config.toml
n_experts = 32
experts_per_token = 4
balance_loss = 0.000969
vocab_size = 8192
norm = "layernorm"
lr = 0.00611
train_tokens = 458800000
dataset = "wikipedia_en"
Below are experts of layer 10 (counted from 0) of a mixture-of-experts language model. Rows are named router (the router's row for the expert), up (a neuron's input weights, with its number), down (a neuron's output weights, with its number) and show model dimensions 0-255. Each number is 200 + 30 x the weight over its row's rms, rounded and kept within 0 to 999.
Before each expert's rows: a language model's description of what the expert responds to. This comes from a sample of Wikipedia text that the model never trained on.

# expert 13
What it handles: Bare spaces, decimal points and signs before digits in coordinates, tables and scores, such as 50.24795, −, $, £, ( .
router,133,133,172,232,180,243,198,214,184,194,185,162,206,206,185,214,209,233,208,161,190,193,174,208,213,241,195,195,194,234,241,240,191,195,167,170,176,155,163,190,221,195,190,227,200,202,153,169,193,130,171,240,197,245,161,168,224,286,178,219,215,212,227,181,226,195,234,195,201,128,203,238,197,227,174,243,169,197,184,212,225,271,214,180,229,184,220,218,227,190,199,184,190,209,184,148,222,135,185,149,212,223,237,192,200,203,159,199,146,173,178,180,194,245,199,215,226,183,204,129,167,207,178,204,267,145,214,160,203,220,222,234,233,230,184,194,207,228,239,208,199,170,214,152,231,224,195,212,246,160,235,212,224,211,202,140,210,155,209,190,202,168,212,159,199,192,141,185,172,152,205,170,183,203,179,125,215,173,170,237,176,201,223,167,246,198,199,176,199,166,261,196,243,152,224,124,231,186,208,220,199,166,173,198,218,229,229,180,200,227,189,182,193,201,227,194,301,201,240,208,207,146,207,186,202,207,163,215,215,153,205,245,191,210,194,108,183,231,183,229,202,222,189,185,232,201,194,218,208,195,195,191,204,158,224,157
up2,182,204,245,135,170,209,155,168,196,206,202,191,185,183,187,196,199,151,228,222,197,168,212,182,203,179,159,207,249,171,149,162,255,185,253,212,198,214,196,223,174,208,143,156,173,194,233,147,207,229,172,262,200,217,169,235,182,200,205,216,238,203,224,188,193,214,213,182,251,197,130,175,221,202,195,217,224,257,234,171,254,220,208,192,197,149,168,206,209,226,189,195,248,200,227,199,185,173,186,189,229,197,172,230,175,164,206,149,207,246,178,196,245,217,181,163,170,201,193,194,185,199,207,213,150,195,145,240,198,206,212,187,216,172,189,156,190,210,244,170,212,271,181,253,275,271,226,233,206,185,194,204,189,198,192,200,206,194,205,224,243,238,253,163,177,210,205,183,211,243,265,203,204,181,158,180,186,253,183,170,177,242,172,289,220,204,220,226,246,229,223,234,167,211,172,204,187,219,216,207,121,204,206,216,210,184,240,184,155,236,143,188,197,227,202,119,179,209,204,240,205,161,217,121,146,188,214,170,183,196,182,142,175,186,202,183,238,212,171,231,213,192,231,177,211,234,205,228,189,222,133,185,173,194,194,196
down2,205,238,189,205,188,195,189,247,214,213,196,195,215,196,207,164,140,208,256,170,247,193,216,201,258,155,194,186,165,246,197,211,202,188,173,211,145,210,248,178,176,205,215,190,251,188,180,197,201,225,171,228,163,181,189,212,181,216,145,237,204,185,202,169,208,239,181,215,118,181,194,224,176,182,227,168,178,154,149,191,230,228,241,211,175,211,204,245,188,220,216,158,163,184,158,210,248,177,174,166,206,212,178,236,207,231,196,259,189,137,183,250,225,184,190,210,227,214,241,232,202,208,188,206,194,178,196,170,168,208,192,156,242,270,241,206,229,209,178,218,232,208,162,171,200,207,174,205,213,199,210,156,152,191,196,226,157,169,223,287,177,225,222,176,229,203,207,179,229,186,171,146,231,243,258,107,234,161,246,278,203,182,172,157,191,199,199,198,176,227,154,208,240,229,191,215,189,227,196,193,199,223,190,252,223,169,185,232,186,174,215,217,229,157,218,194,257,167,221,204,233,214,207,251,191,218,179,159,184,216,167,144,142,198,218,172,213,164,209,247,152,178,135,200,164,183,168,245,206,205,207,239,189,164,231,224

# expert 15
What it handles: Function words, adjectives and adverbs in expository or scientific prose, such as very, different, similar, the, of, as.
router,165,219,187,187,153,194,246,174,192,252,221,195,224,180,224,249,206,168,223,105,191,182,239,190,174,202,176,190,204,251,203,208,200,205,232,195,194,208,196,174,223,169,178,186,257,174,225,225,205,191,204,215,225,90,249,214,171,238,311,224,205,235,188,188,218,209,213,151,221,220,193,160,193,218,187,234,148,206,201,196,213,207,209,199,202,149,226,167,243,82,214,199,184,227,167,197,151,187,220,197,210,190,195,211,204,199,229,185,168,215,197,153,219,172,235,193,234,199,210,213,230,216,130,227,220,208,220,231,160,185,202,179,168,229,206,231,223,280,206,147,219,202,240,205,216,186,156,264,231,172,166,221,204,226,178,172,161,230,185,179,217,195,176,166,188,180,191,181,229,206,214,183,156,180,163,195,185,216,181,229,184,227,214,219,160,218,258,190,260,206,205,219,220,205,190,216,230,193,242,257,184,206,255,245,252,148,249,221,181,217,145,198,204,191,217,172,189,227,180,160,186,224,207,182,191,178,190,196,232,199,214,168,168,201,181,218,218,185,229,176,176,238,189,180,227,239,224,253,217,163,200,178,260,205,196,255
up1,229,194,187,232,187,226,219,213,208,229,270,195,146,211,224,192,159,185,156,191,179,209,174,189,158,163,252,202,158,206,170,214,214,221,197,229,228,202,261,209,181,191,185,207,187,252,202,285,209,191,164,180,245,217,202,244,195,207,148,214,194,152,213,234,198,268,252,166,173,195,177,209,295,198,166,165,253,170,191,227,206,249,225,196,265,214,174,139,188,199,226,208,200,176,187,213,198,141,179,212,261,201,203,198,227,231,184,232,172,189,230,133,157,220,167,185,233,199,160,256,204,219,210,195,260,190,210,185,237,214,177,250,198,180,180,237,207,191,178,173,244,188,224,192,168,197,170,251,265,252,223,163,160,237,200,191,227,184,182,228,248,193,193,169,234,190,169,174,213,186,170,244,175,154,175,219,223,214,224,190,162,194,159,204,204,197,192,186,227,237,206,216,190,169,164,236,222,178,194,173,206,214,185,253,192,211,207,223,261,258,144,195,172,216,231,202,207,244,186,224,195,193,178,226,209,202,253,208,128,217,180,218,168,202,212,222,199,207,175,154,166,184,156,176,257,171,204,221,198,185,225,143,207,217,173,173
down1,229,220,203,147,210,170,247,208,191,186,235,189,216,237,194,220,159,180,196,175,175,232,198,190,159,218,173,177,231,176,191,156,225,232,265,212,173,208,208,219,187,148,277,197,227,262,198,206,190,177,178,165,187,240,192,212,172,181,203,240,249,221,215,171,226,215,178,140,211,176,220,183,240,198,263,214,214,216,222,195,235,225,195,200,242,271,183,170,191,210,174,192,163,213,190,185,146,184,242,237,215,212,211,134,194,147,234,212,207,163,233,200,208,216,153,217,211,197,245,213,220,250,175,189,150,215,201,212,230,213,220,182,202,211,189,228,166,199,200,207,148,218,268,194,187,195,216,242,137,184,216,219,231,199,188,160,262,199,238,188,179,192,183,193,190,208,163,252,186,195,228,147,176,215,171,214,164,236,158,189,209,239,204,181,175,224,237,161,189,214,128,184,182,238,209,200,147,154,181,171,203,140,240,193,188,209,167,215,234,254,165,224,223,223,201,234,167,160,197,229,176,225,276,232,230,188,203,204,158,188,241,196,203,159,167,175,138,179,213,204,186,184,172,129,251,211,209,175,184,148,232,190,227,221,161,261

# expert 18
What it handles: Spaces, newlines, opening brackets, quotes and dashes, plus first digits of years in tables, e.g. 2016–17, (ZPAV), Wiggle–Honda.
router,159,204,178,227,201,186,241,187,215,223,258,161,168,200,192,165,256,180,237,197,176,192,207,219,178,199,172,188,189,261,245,163,161,205,142,151,197,203,198,174,223,214,173,224,153,223,186,158,195,198,203,177,222,205,223,147,208,231,161,238,196,201,163,216,200,188,250,163,184,141,245,206,235,222,186,244,260,232,150,230,203,203,174,173,199,192,174,226,207,193,215,165,221,218,198,155,223,174,166,196,170,203,240,148,195,164,215,210,159,201,234,225,205,210,167,215,202,194,203,121,200,243,225,196,238,182,145,194,203,262,197,223,279,202,243,160,221,189,194,161,186,181,143,187,205,148,220,183,309,182,255,190,209,229,168,211,210,170,147,214,239,196,164,182,192,229,210,213,211,177,220,181,169,154,202,198,265,193,210,211,194,249,171,211,264,232,196,158,197,174,155,175,136,207,237,187,212,193,210,200,239,203,160,219,195,210,204,151,210,202,230,209,237,203,179,210,296,198,205,214,160,192,171,190,193,208,225,215,208,171,232,182,202,200,195,248,213,197,213,182,223,252,213,212,208,122,204,214,189,177,246,187,194,156,232,182
up1,178,161,212,216,256,192,239,205,259,201,179,242,212,203,230,188,213,166,215,184,229,208,177,170,271,199,176,239,224,177,144,239,172,145,223,138,190,191,215,215,203,215,210,174,174,169,176,195,204,268,221,198,237,236,165,223,178,187,215,187,206,205,235,216,173,211,173,129,198,237,183,183,150,200,133,159,221,227,208,209,211,181,196,186,192,148,164,204,175,190,270,197,213,230,193,188,225,189,138,165,123,181,203,190,191,197,212,249,170,148,140,187,190,259,183,262,181,198,161,210,193,222,225,210,221,158,188,162,193,179,169,266,236,199,187,149,203,160,175,243,249,193,166,179,201,206,202,199,182,182,213,200,212,170,166,228,194,237,229,192,163,138,236,203,188,213,180,210,231,204,216,211,222,185,170,191,244,170,178,213,208,207,185,231,239,151,211,172,169,136,212,213,211,198,213,227,212,162,222,148,200,194,155,195,225,245,118,181,228,212,227,184,182,142,150,239,197,188,188,219,223,169,170,208,195,145,254,151,158,192,230,155,218,170,195,205,213,207,216,233,228,168,260,166,211,211,187,227,222,179,227,184,231,216,230,226
down1,178,192,163,212,189,167,176,175,193,228,190,187,209,201,229,232,217,193,207,163,185,160,226,196,197,141,257,183,154,287,180,193,148,181,214,203,198,232,225,184,202,201,209,203,222,174,216,219,251,233,215,166,223,163,171,180,197,153,262,196,185,178,231,240,170,216,214,243,163,146,171,162,144,239,240,145,204,209,218,178,231,196,224,184,182,128,191,226,193,202,174,147,230,191,198,249,166,156,211,161,222,205,197,264,254,197,185,188,242,187,194,220,211,211,148,191,175,214,152,203,179,232,235,195,222,254,179,224,242,183,206,191,239,169,201,185,238,151,233,213,177,207,214,212,181,177,201,167,238,232,264,201,234,212,252,142,214,216,200,183,198,188,180,158,169,191,183,206,167,276,193,236,187,203,225,168,252,174,197,222,166,219,213,236,187,205,188,161,171,156,220,187,215,177,214,229,197,211,210,166,166,191,181,161,258,222,180,252,192,227,172,184,249,221,214,199,191,175,224,219,218,226,183,217,155,145,211,223,170,263,187,223,184,259,200,209,192,168,208,233,196,135,235,205,217,238,225,155,191,134,214,244,182,240,243,163

# expert 16
What it handles: Prepositions and articles that open time or place phrases, plus month names, such as in, on May 1, during the, As of 2011.
router,210,171,229,191,182,198,205,245,254,183,216,221,168,215,184,232,236,118,221,185,207,184,184,194,224,239,207,200,215,203,208,188,162,155,190,185,180,169,220,206,210,167,163,229,145,180,222,183,200,168,179,216,223,238,218,237,222,250,189,205,217,227,211,202,194,205,223,212,221,212,191,181,220,223,200,240,238,178,278,139,198,163,190,160,190,157,224,167,170,218,203,102,206,205,155,208,156,146,201,209,199,260,185,212,255,181,194,115,213,195,141,193,240,216,142,168,167,173,183,204,288,162,158,204,215,161,224,193,199,200,140,246,171,206,173,182,193,236,165,201,173,233,217,204,239,201,273,241,239,180,167,122,225,218,228,165,145,229,187,196,156,203,206,215,174,265,195,187,196,218,181,184,157,194,196,177,151,161,159,227,190,166,205,230,205,227,273,183,210,180,231,178,230,217,229,209,197,173,228,206,227,238,213,170,233,189,205,219,166,183,149,163,183,202,190,193,232,248,220,152,206,220,187,210,201,219,228,179,145,190,255,180,209,180,228,166,157,211,180,219,199,194,209,174,229,224,245,218,215,213,208,194,202,208,181,210
up2,163,155,211,192,200,235,172,204,188,211,180,202,257,201,186,201,192,203,178,199,237,205,183,213,214,201,187,197,265,201,204,163,218,173,208,224,234,224,212,192,192,186,202,165,190,181,256,167,169,200,194,260,151,216,198,252,168,260,147,215,224,187,181,189,209,207,225,238,169,182,234,222,193,229,262,186,208,204,199,188,188,239,180,235,236,174,255,178,167,184,200,197,207,195,181,181,269,211,234,205,178,199,241,207,147,224,228,186,143,176,204,214,208,218,255,167,276,265,203,199,158,208,186,221,217,153,251,190,231,162,236,200,186,216,262,142,195,288,208,186,183,249,226,126,164,178,160,181,210,197,189,152,214,216,164,204,252,163,236,165,208,216,191,234,198,177,129,165,137,166,160,197,226,210,211,274,234,155,167,166,209,152,157,235,200,197,185,229,167,191,198,195,213,210,203,187,184,228,234,169,150,213,203,162,216,157,232,195,150,212,194,212,189,209,229,184,227,213,196,194,239,210,178,201,252,190,206,197,188,224,167,239,136,225,164,174,176,179,166,183,160,227,149,193,193,198,178,191,211,181,190,183,187,276,180,195
down2,229,188,226,213,251,130,226,202,179,272,203,216,173,222,188,268,202,226,222,204,250,136,169,219,174,179,206,279,178,191,188,202,183,191,188,218,149,197,230,216,237,148,173,251,148,182,213,192,181,212,167,204,242,181,181,217,250,201,238,169,230,211,205,186,171,228,217,145,216,209,214,209,220,197,197,185,244,189,207,209,196,188,207,194,183,182,140,199,215,226,158,160,228,162,161,240,134,222,170,144,165,197,223,203,169,138,184,207,202,235,167,220,201,203,199,222,189,239,208,242,203,233,233,178,177,179,193,227,168,221,159,198,262,245,157,179,204,171,245,218,194,165,169,193,169,211,240,212,190,209,183,170,222,182,197,255,182,266,197,267,232,220,186,196,133,220,203,193,158,245,180,223,191,165,148,255,191,219,177,238,203,193,246,191,233,207,170,208,171,202,221,190,192,154,238,191,206,170,199,144,181,207,177,200,224,218,204,218,205,201,187,158,210,166,206,246,158,182,224,252,187,164,151,248,247,171,192,230,157,176,207,160,183,192,239,183,198,220,237,224,219,141,261,181,238,200,167,206,214,206,153,222,173,158,220,182